config.yaml
num_hidden_layers: 18
d_expert: 96
d_shared_expert: 0
routed_scale: 1.0
lr_router: 0.00143
norm: "layernorm"
positions: "rope"
rope_theta: 10000.0
init_std_qkv: 0.0253
init_std_o: 0.00421
optimizer: "adamw"
lr_head: 0.00924
batch_tokens: 131072
max_steps: 6425
Below are experts of layer 9 (counted from 0) of a mixture-of-experts language model. Rows are named router (the router's row for the expert), gate (a neuron's input weights, with its number), up (a neuron's input weights, with its number) and show model dimensions 0-159. Each number is 200 + 30 x the weight over its row's rms, rounded and kept within 0 to 999.
Before each expert's rows: a language model's description of what the expert responds to. This comes from a sample of Wikipedia text that the model never trained on.

# expert 44
Bare space tokens, mostly before digits in dates, tables and counts, as in February 8, after 17 years, | 3 |.
router,221,214,139,223,240,204,206,183,210,245,187,244,183,229,173,167,237,144,186,213,227,201,189,251,251,216,212,205,187,198,249,225,163,211,193,187,180,230,160,154,161,214,184,169,168,171,239,236,177,210,219,204,191,152,251,225,184,181,198,180,174,235,201,207,209,180,173,174,206,261,208,256,215,213,226,168,247,213,167,219,175,186,195,245,220,158,168,239,235,194,189,145,138,162,252,181,175,198,152,218,212,216,230,215,177,222,189,208,146,192,220,173,151,140,146,159,210,189,216,176,173,221,170,214,217,156,208,221,163,170,254,203,189,222,237,241,214,183,190,153,159,212,152,217,195,193,268,231,182,187,194,193,178,163,156,166,199,238,228,182
gate1,213,211,151,187,207,233,212,240,187,187,259,197,231,207,206,164,166,152,190,154,183,224,182,198,157,228,247,166,204,171,210,160,160,201,171,197,169,204,211,209,241,237,190,269,200,223,153,230,165,179,208,224,223,149,133,259,180,198,169,201,196,212,206,232,197,160,151,208,171,236,160,197,179,196,214,202,140,225,158,195,191,199,193,192,197,166,198,213,212,213,188,148,172,198,209,179,241,238,181,195,208,224,214,214,190,206,194,181,210,174,210,154,213,214,174,175,149,165,189,274,267,246,166,243,171,144,229,182,181,245,202,192,227,228,205,214,204,215,180,231,216,195,173,207,235,181,228,208,236,268,203,245,205,205,141,224,207,257,276,228
up1,187,209,266,168,201,127,188,177,170,246,169,200,241,199,181,142,192,199,202,221,164,195,158,242,248,171,211,241,173,212,198,203,221,225,165,235,211,190,122,180,180,181,202,211,261,220,188,153,236,194,222,184,249,234,219,204,189,208,188,161,203,231,217,197,205,205,226,247,192,144,247,181,206,235,197,165,219,216,183,213,174,201,217,247,224,214,177,209,241,175,185,172,223,209,147,176,192,160,210,230,249,211,211,184,219,201,220,199,178,204,191,248,184,228,188,197,204,199,209,193,205,220,221,162,233,235,198,214,222,144,160,200,131,211,237,163,266,255,189,178,109,188,243,171,233,217,213,159,174,239,229,232,241,194,192,179,143,176,198,193

# expert 61
Standalone space tokens, mostly in tables, lists and indented lines before numbers or names, e.g. before 1933, 55.16, 36–3.
router,214,226,125,243,234,233,185,212,194,228,155,225,217,234,216,160,178,128,182,206,216,230,196,238,256,200,226,212,179,193,202,230,153,209,260,176,185,212,169,151,157,238,152,170,132,202,246,192,188,136,214,202,228,165,225,228,186,166,178,185,177,252,175,187,183,193,170,211,188,247,209,216,213,228,220,165,211,194,163,234,182,229,244,239,205,182,185,245,231,218,190,186,139,142,204,233,169,211,148,211,207,234,237,183,222,228,219,230,179,194,211,184,175,157,141,183,206,183,212,158,195,254,161,218,186,200,170,206,190,172,249,186,206,220,200,203,240,197,194,204,176,175,131,208,189,197,224,200,180,202,174,192,138,163,180,142,197,186,232,209
gate1,146,206,150,184,190,174,186,169,232,198,209,187,186,242,193,245,124,190,159,214,229,250,189,200,178,217,218,234,228,171,233,180,242,186,184,260,189,223,141,155,192,176,218,154,208,163,233,242,167,227,213,152,222,206,198,187,192,196,209,166,244,191,132,217,156,204,176,247,200,235,205,212,178,172,168,214,225,170,203,189,196,208,222,229,241,244,210,223,259,236,232,154,225,177,212,229,209,212,197,183,225,201,178,186,226,157,253,162,219,200,216,192,176,214,173,142,218,251,254,255,167,219,199,240,141,165,162,197,198,196,227,201,228,216,199,202,224,199,170,221,177,217,263,233,191,161,188,246,217,243,158,219,168,247,172,190,203,222,171,183
up1,214,207,188,182,231,226,193,192,222,252,197,210,219,215,203,205,197,282,193,192,197,161,213,184,240,210,177,235,237,190,252,175,157,216,207,158,209,197,230,198,185,195,206,185,247,178,84,163,188,195,165,237,190,188,201,223,213,158,222,212,177,205,243,217,209,226,190,192,229,196,242,202,170,180,197,149,159,226,154,190,158,169,170,167,149,175,188,191,226,197,180,192,214,147,192,160,256,211,207,208,259,159,213,196,195,226,248,228,205,224,200,178,156,179,201,225,200,243,205,201,194,176,178,141,249,188,222,258,229,172,194,220,156,191,186,218,251,150,207,136,227,215,220,103,229,194,209,163,200,183,213,193,188,174,210,258,165,196,219,198

# expert 11
Space token before a number in pipe-delimited tables, mostly stats and football or hockey season rows, plus dashes and placeholders like X, Q.
router,230,237,108,228,211,249,165,211,252,243,153,231,172,214,177,160,188,166,200,200,206,188,228,237,256,206,229,214,199,142,221,197,168,195,220,216,201,215,184,150,160,191,174,151,155,160,205,248,176,134,227,215,230,183,204,202,193,156,191,206,189,258,145,205,178,187,185,183,179,232,212,234,206,216,213,204,232,227,181,215,231,206,199,220,222,172,228,236,189,179,213,199,159,159,236,223,152,206,154,191,233,239,218,180,193,237,202,189,182,196,233,136,165,174,133,180,184,221,229,158,221,192,144,223,214,170,187,207,203,211,244,172,199,229,198,230,205,158,188,193,221,154,173,238,233,181,202,197,136,218,165,247,178,185,174,136,206,219,225,213
gate0,175,237,179,185,238,248,191,185,203,231,204,152,211,261,198,197,200,211,142,184,159,186,211,212,184,204,210,186,206,216,212,205,251,204,187,204,218,205,220,147,186,221,158,193,238,183,207,224,284,195,171,207,196,138,168,155,177,126,206,196,214,228,144,190,170,195,235,143,178,222,210,192,203,229,186,153,257,213,186,216,174,159,161,184,166,165,220,226,185,203,198,203,230,189,180,212,203,222,178,247,205,207,176,270,181,226,203,138,173,165,221,210,226,244,165,208,152,230,297,190,185,187,194,245,161,218,242,188,245,205,256,200,189,189,196,248,208,180,191,155,235,169,170,240,194,176,170,257,195,167,185,163,169,191,200,214,189,223,182,210
up0,192,191,211,160,225,232,156,189,184,190,224,171,247,282,267,212,206,202,172,120,167,162,195,208,198,254,202,137,252,191,207,197,184,220,210,212,210,211,161,177,189,176,209,230,226,189,202,205,240,202,221,218,186,218,157,179,195,189,247,212,250,163,237,183,229,233,206,249,188,177,181,171,141,190,198,216,216,198,175,199,178,165,214,230,253,195,182,202,184,153,242,187,184,232,166,191,138,187,178,245,184,215,197,215,212,214,226,144,186,199,201,207,209,234,245,183,149,216,211,237,148,156,188,234,230,234,240,190,202,195,185,223,219,141,215,244,245,217,201,217,244,154,193,174,233,210,188,157,151,155,258,221,156,245,172,179,197,228,183,207

# expert 28
Ordinal words and suffixes like first, second, fourth, 2nd, empty table cells marked |, and sentence openers like However, Unlike.
router,193,217,150,212,204,197,182,204,244,202,172,181,208,194,167,133,201,182,137,267,196,245,187,240,264,204,220,188,208,183,189,212,130,176,242,205,222,221,179,177,175,178,156,136,157,179,210,240,192,182,245,235,242,181,235,230,122,173,187,169,181,267,176,233,187,218,206,200,211,223,208,230,214,168,222,192,212,248,165,205,246,199,202,225,218,168,221,274,201,217,240,192,196,155,223,228,169,209,162,155,206,285,211,220,217,202,198,196,170,185,221,178,168,191,181,175,176,242,209,169,151,188,196,210,175,197,172,200,207,168,235,174,197,212,187,206,177,173,232,199,210,174,238,232,174,153,193,173,156,233,158,241,168,197,176,204,218,195,256,187
gate1,248,173,229,165,246,180,235,199,171,185,186,205,167,209,217,254,206,135,201,195,229,227,223,209,201,210,202,195,208,225,235,208,247,179,191,188,128,196,178,248,233,225,160,255,244,182,219,261,232,244,191,246,156,234,289,167,144,198,197,205,222,213,186,203,163,179,209,192,191,202,187,169,197,219,197,208,211,181,183,231,206,235,209,225,247,202,142,204,223,188,202,191,170,179,200,153,155,209,218,196,282,210,186,202,192,254,191,230,188,181,149,198,209,206,243,175,234,209,191,141,221,222,251,198,184,213,210,169,164,231,214,238,174,228,182,164,188,202,164,163,146,196,139,237,178,180,210,202,209,161,219,226,184,219,161,155,162,224,245,192
up1,198,198,189,196,147,223,136,162,177,172,226,221,153,240,212,257,184,197,217,177,216,161,215,169,172,166,191,155,234,185,245,200,211,203,224,191,203,216,217,189,211,161,176,199,201,195,168,204,147,220,184,170,161,230,207,215,142,256,228,226,224,201,204,183,263,185,185,218,209,194,177,137,181,184,237,177,221,155,216,175,206,223,216,220,202,246,203,197,223,214,249,208,215,152,163,172,202,214,217,248,252,136,184,245,226,241,211,154,174,201,239,194,176,191,263,205,203,271,229,200,207,176,203,236,176,117,199,198,182,207,241,197,177,180,235,171,201,164,261,178,199,199,221,239,187,237,196,186,176,125,244,193,170,207,234,197,205,220,192,255

# expert 37
Indefinite and other determiners before a noun phrase, mostly a and an, plus the, any, each, no, several, e.g. play a role.
router,202,213,195,225,224,218,162,208,206,218,183,232,194,230,186,154,203,185,170,238,184,214,215,240,256,218,217,265,200,178,217,233,168,234,199,197,177,204,173,141,176,198,168,144,150,197,235,189,224,208,204,214,182,201,223,158,121,173,202,141,180,247,170,219,210,230,166,199,215,250,236,227,201,207,156,205,215,199,167,236,209,231,213,229,232,206,187,272,174,164,185,185,187,152,202,172,152,192,185,212,221,230,226,191,215,141,206,201,195,215,242,154,193,161,130,164,198,238,226,229,207,218,178,223,226,229,160,226,146,200,251,231,190,205,179,224,236,147,194,218,207,160,162,179,230,131,195,198,217,238,174,174,206,156,171,164,220,186,267,196
gate0,219,201,187,228,228,187,240,204,186,199,210,229,153,209,164,196,245,220,169,196,198,177,188,165,249,178,157,174,203,171,171,189,195,226,216,207,213,167,155,230,193,259,216,213,167,134,236,200,190,193,215,170,186,183,208,197,183,180,228,120,252,212,239,212,149,246,206,161,213,235,184,177,199,150,206,126,195,171,227,221,220,192,213,258,254,170,173,194,212,198,211,200,182,176,175,195,197,194,192,175,276,155,203,233,178,182,135,206,145,208,220,227,183,179,196,260,150,174,182,155,186,244,204,275,146,205,222,155,188,164,187,237,204,213,216,238,219,257,201,217,242,249,160,233,210,218,206,236,180,187,219,194,192,187,185,164,186,209,175,171
up0,168,216,217,211,173,198,237,239,181,214,203,195,247,158,186,230,132,194,190,220,199,265,164,234,215,206,203,159,142,196,242,159,209,244,218,157,175,200,252,118,189,248,169,178,203,224,225,199,196,193,157,213,148,232,191,171,234,194,181,216,246,201,193,214,204,208,235,184,199,192,206,193,215,222,187,187,233,193,259,178,164,209,188,160,186,173,235,223,204,173,173,201,141,190,167,189,252,221,179,200,168,245,229,260,213,205,194,247,266,186,152,224,218,221,225,139,181,205,244,219,201,131,238,248,188,187,192,218,215,251,192,199,259,191,165,228,196,170,213,175,217,206,206,177,197,206,204,161,167,249,187,150,247,229,194,206,181,187,179,230

# expert 39
Pipe separators in score, results and election tables, usually after a number, plus month names and semicolons in lists.
router,187,294,137,202,231,216,201,190,234,208,192,229,204,174,158,188,236,173,177,238,227,223,236,262,256,203,200,198,208,175,171,207,147,180,202,198,151,212,158,186,149,216,181,177,179,196,236,242,195,186,202,187,225,137,240,190,129,177,188,184,204,225,227,238,193,180,224,186,172,244,195,207,205,169,186,209,233,184,161,208,195,211,200,224,237,169,173,261,223,201,181,211,212,157,179,190,141,252,200,212,248,221,172,171,188,218,231,174,190,176,234,129,172,171,136,175,203,246,212,190,180,224,172,224,208,190,199,198,191,201,182,189,178,207,187,230,227,170,259,180,199,146,151,203,224,188,218,209,200,197,181,233,227,195,156,117,185,224,252,171
gate0,216,207,210,176,221,180,184,189,178,184,209,165,199,182,184,218,191,183,264,150,208,168,205,189,187,170,261,185,192,224,206,195,150,218,168,174,196,205,191,233,213,167,181,236,181,207,247,258,187,172,216,185,167,243,216,137,171,209,192,176,170,206,187,228,204,234,146,232,163,235,185,236,165,217,215,212,234,218,209,187,154,207,177,262,172,308,249,212,246,252,250,182,240,239,217,194,173,248,191,221,190,191,180,232,183,196,181,155,209,184,174,208,216,235,198,137,172,159,142,206,121,173,245,211,232,199,159,197,222,213,218,206,220,217,194,260,200,211,185,249,196,216,210,220,207,171,238,214,233,192,189,227,201,187,195,195,241,199,129,197
up0,195,208,188,236,202,153,279,195,170,184,184,153,164,189,180,179,111,243,231,195,118,213,216,163,197,206,229,207,221,209,225,181,185,241,218,214,208,212,203,276,248,211,221,206,196,203,200,187,192,247,206,210,220,192,197,225,175,196,264,181,190,148,221,184,227,249,193,256,234,200,209,155,163,221,115,138,163,168,239,109,155,214,198,180,186,213,168,211,226,216,161,195,186,214,185,203,234,210,179,180,223,218,235,245,231,188,175,202,178,221,199,223,183,195,193,199,198,185,205,239,237,206,180,139,246,191,229,230,216,179,195,148,223,208,183,179,169,231,184,163,230,216,189,219,224,203,196,170,174,206,194,200,264,219,229,188,175,213,225,226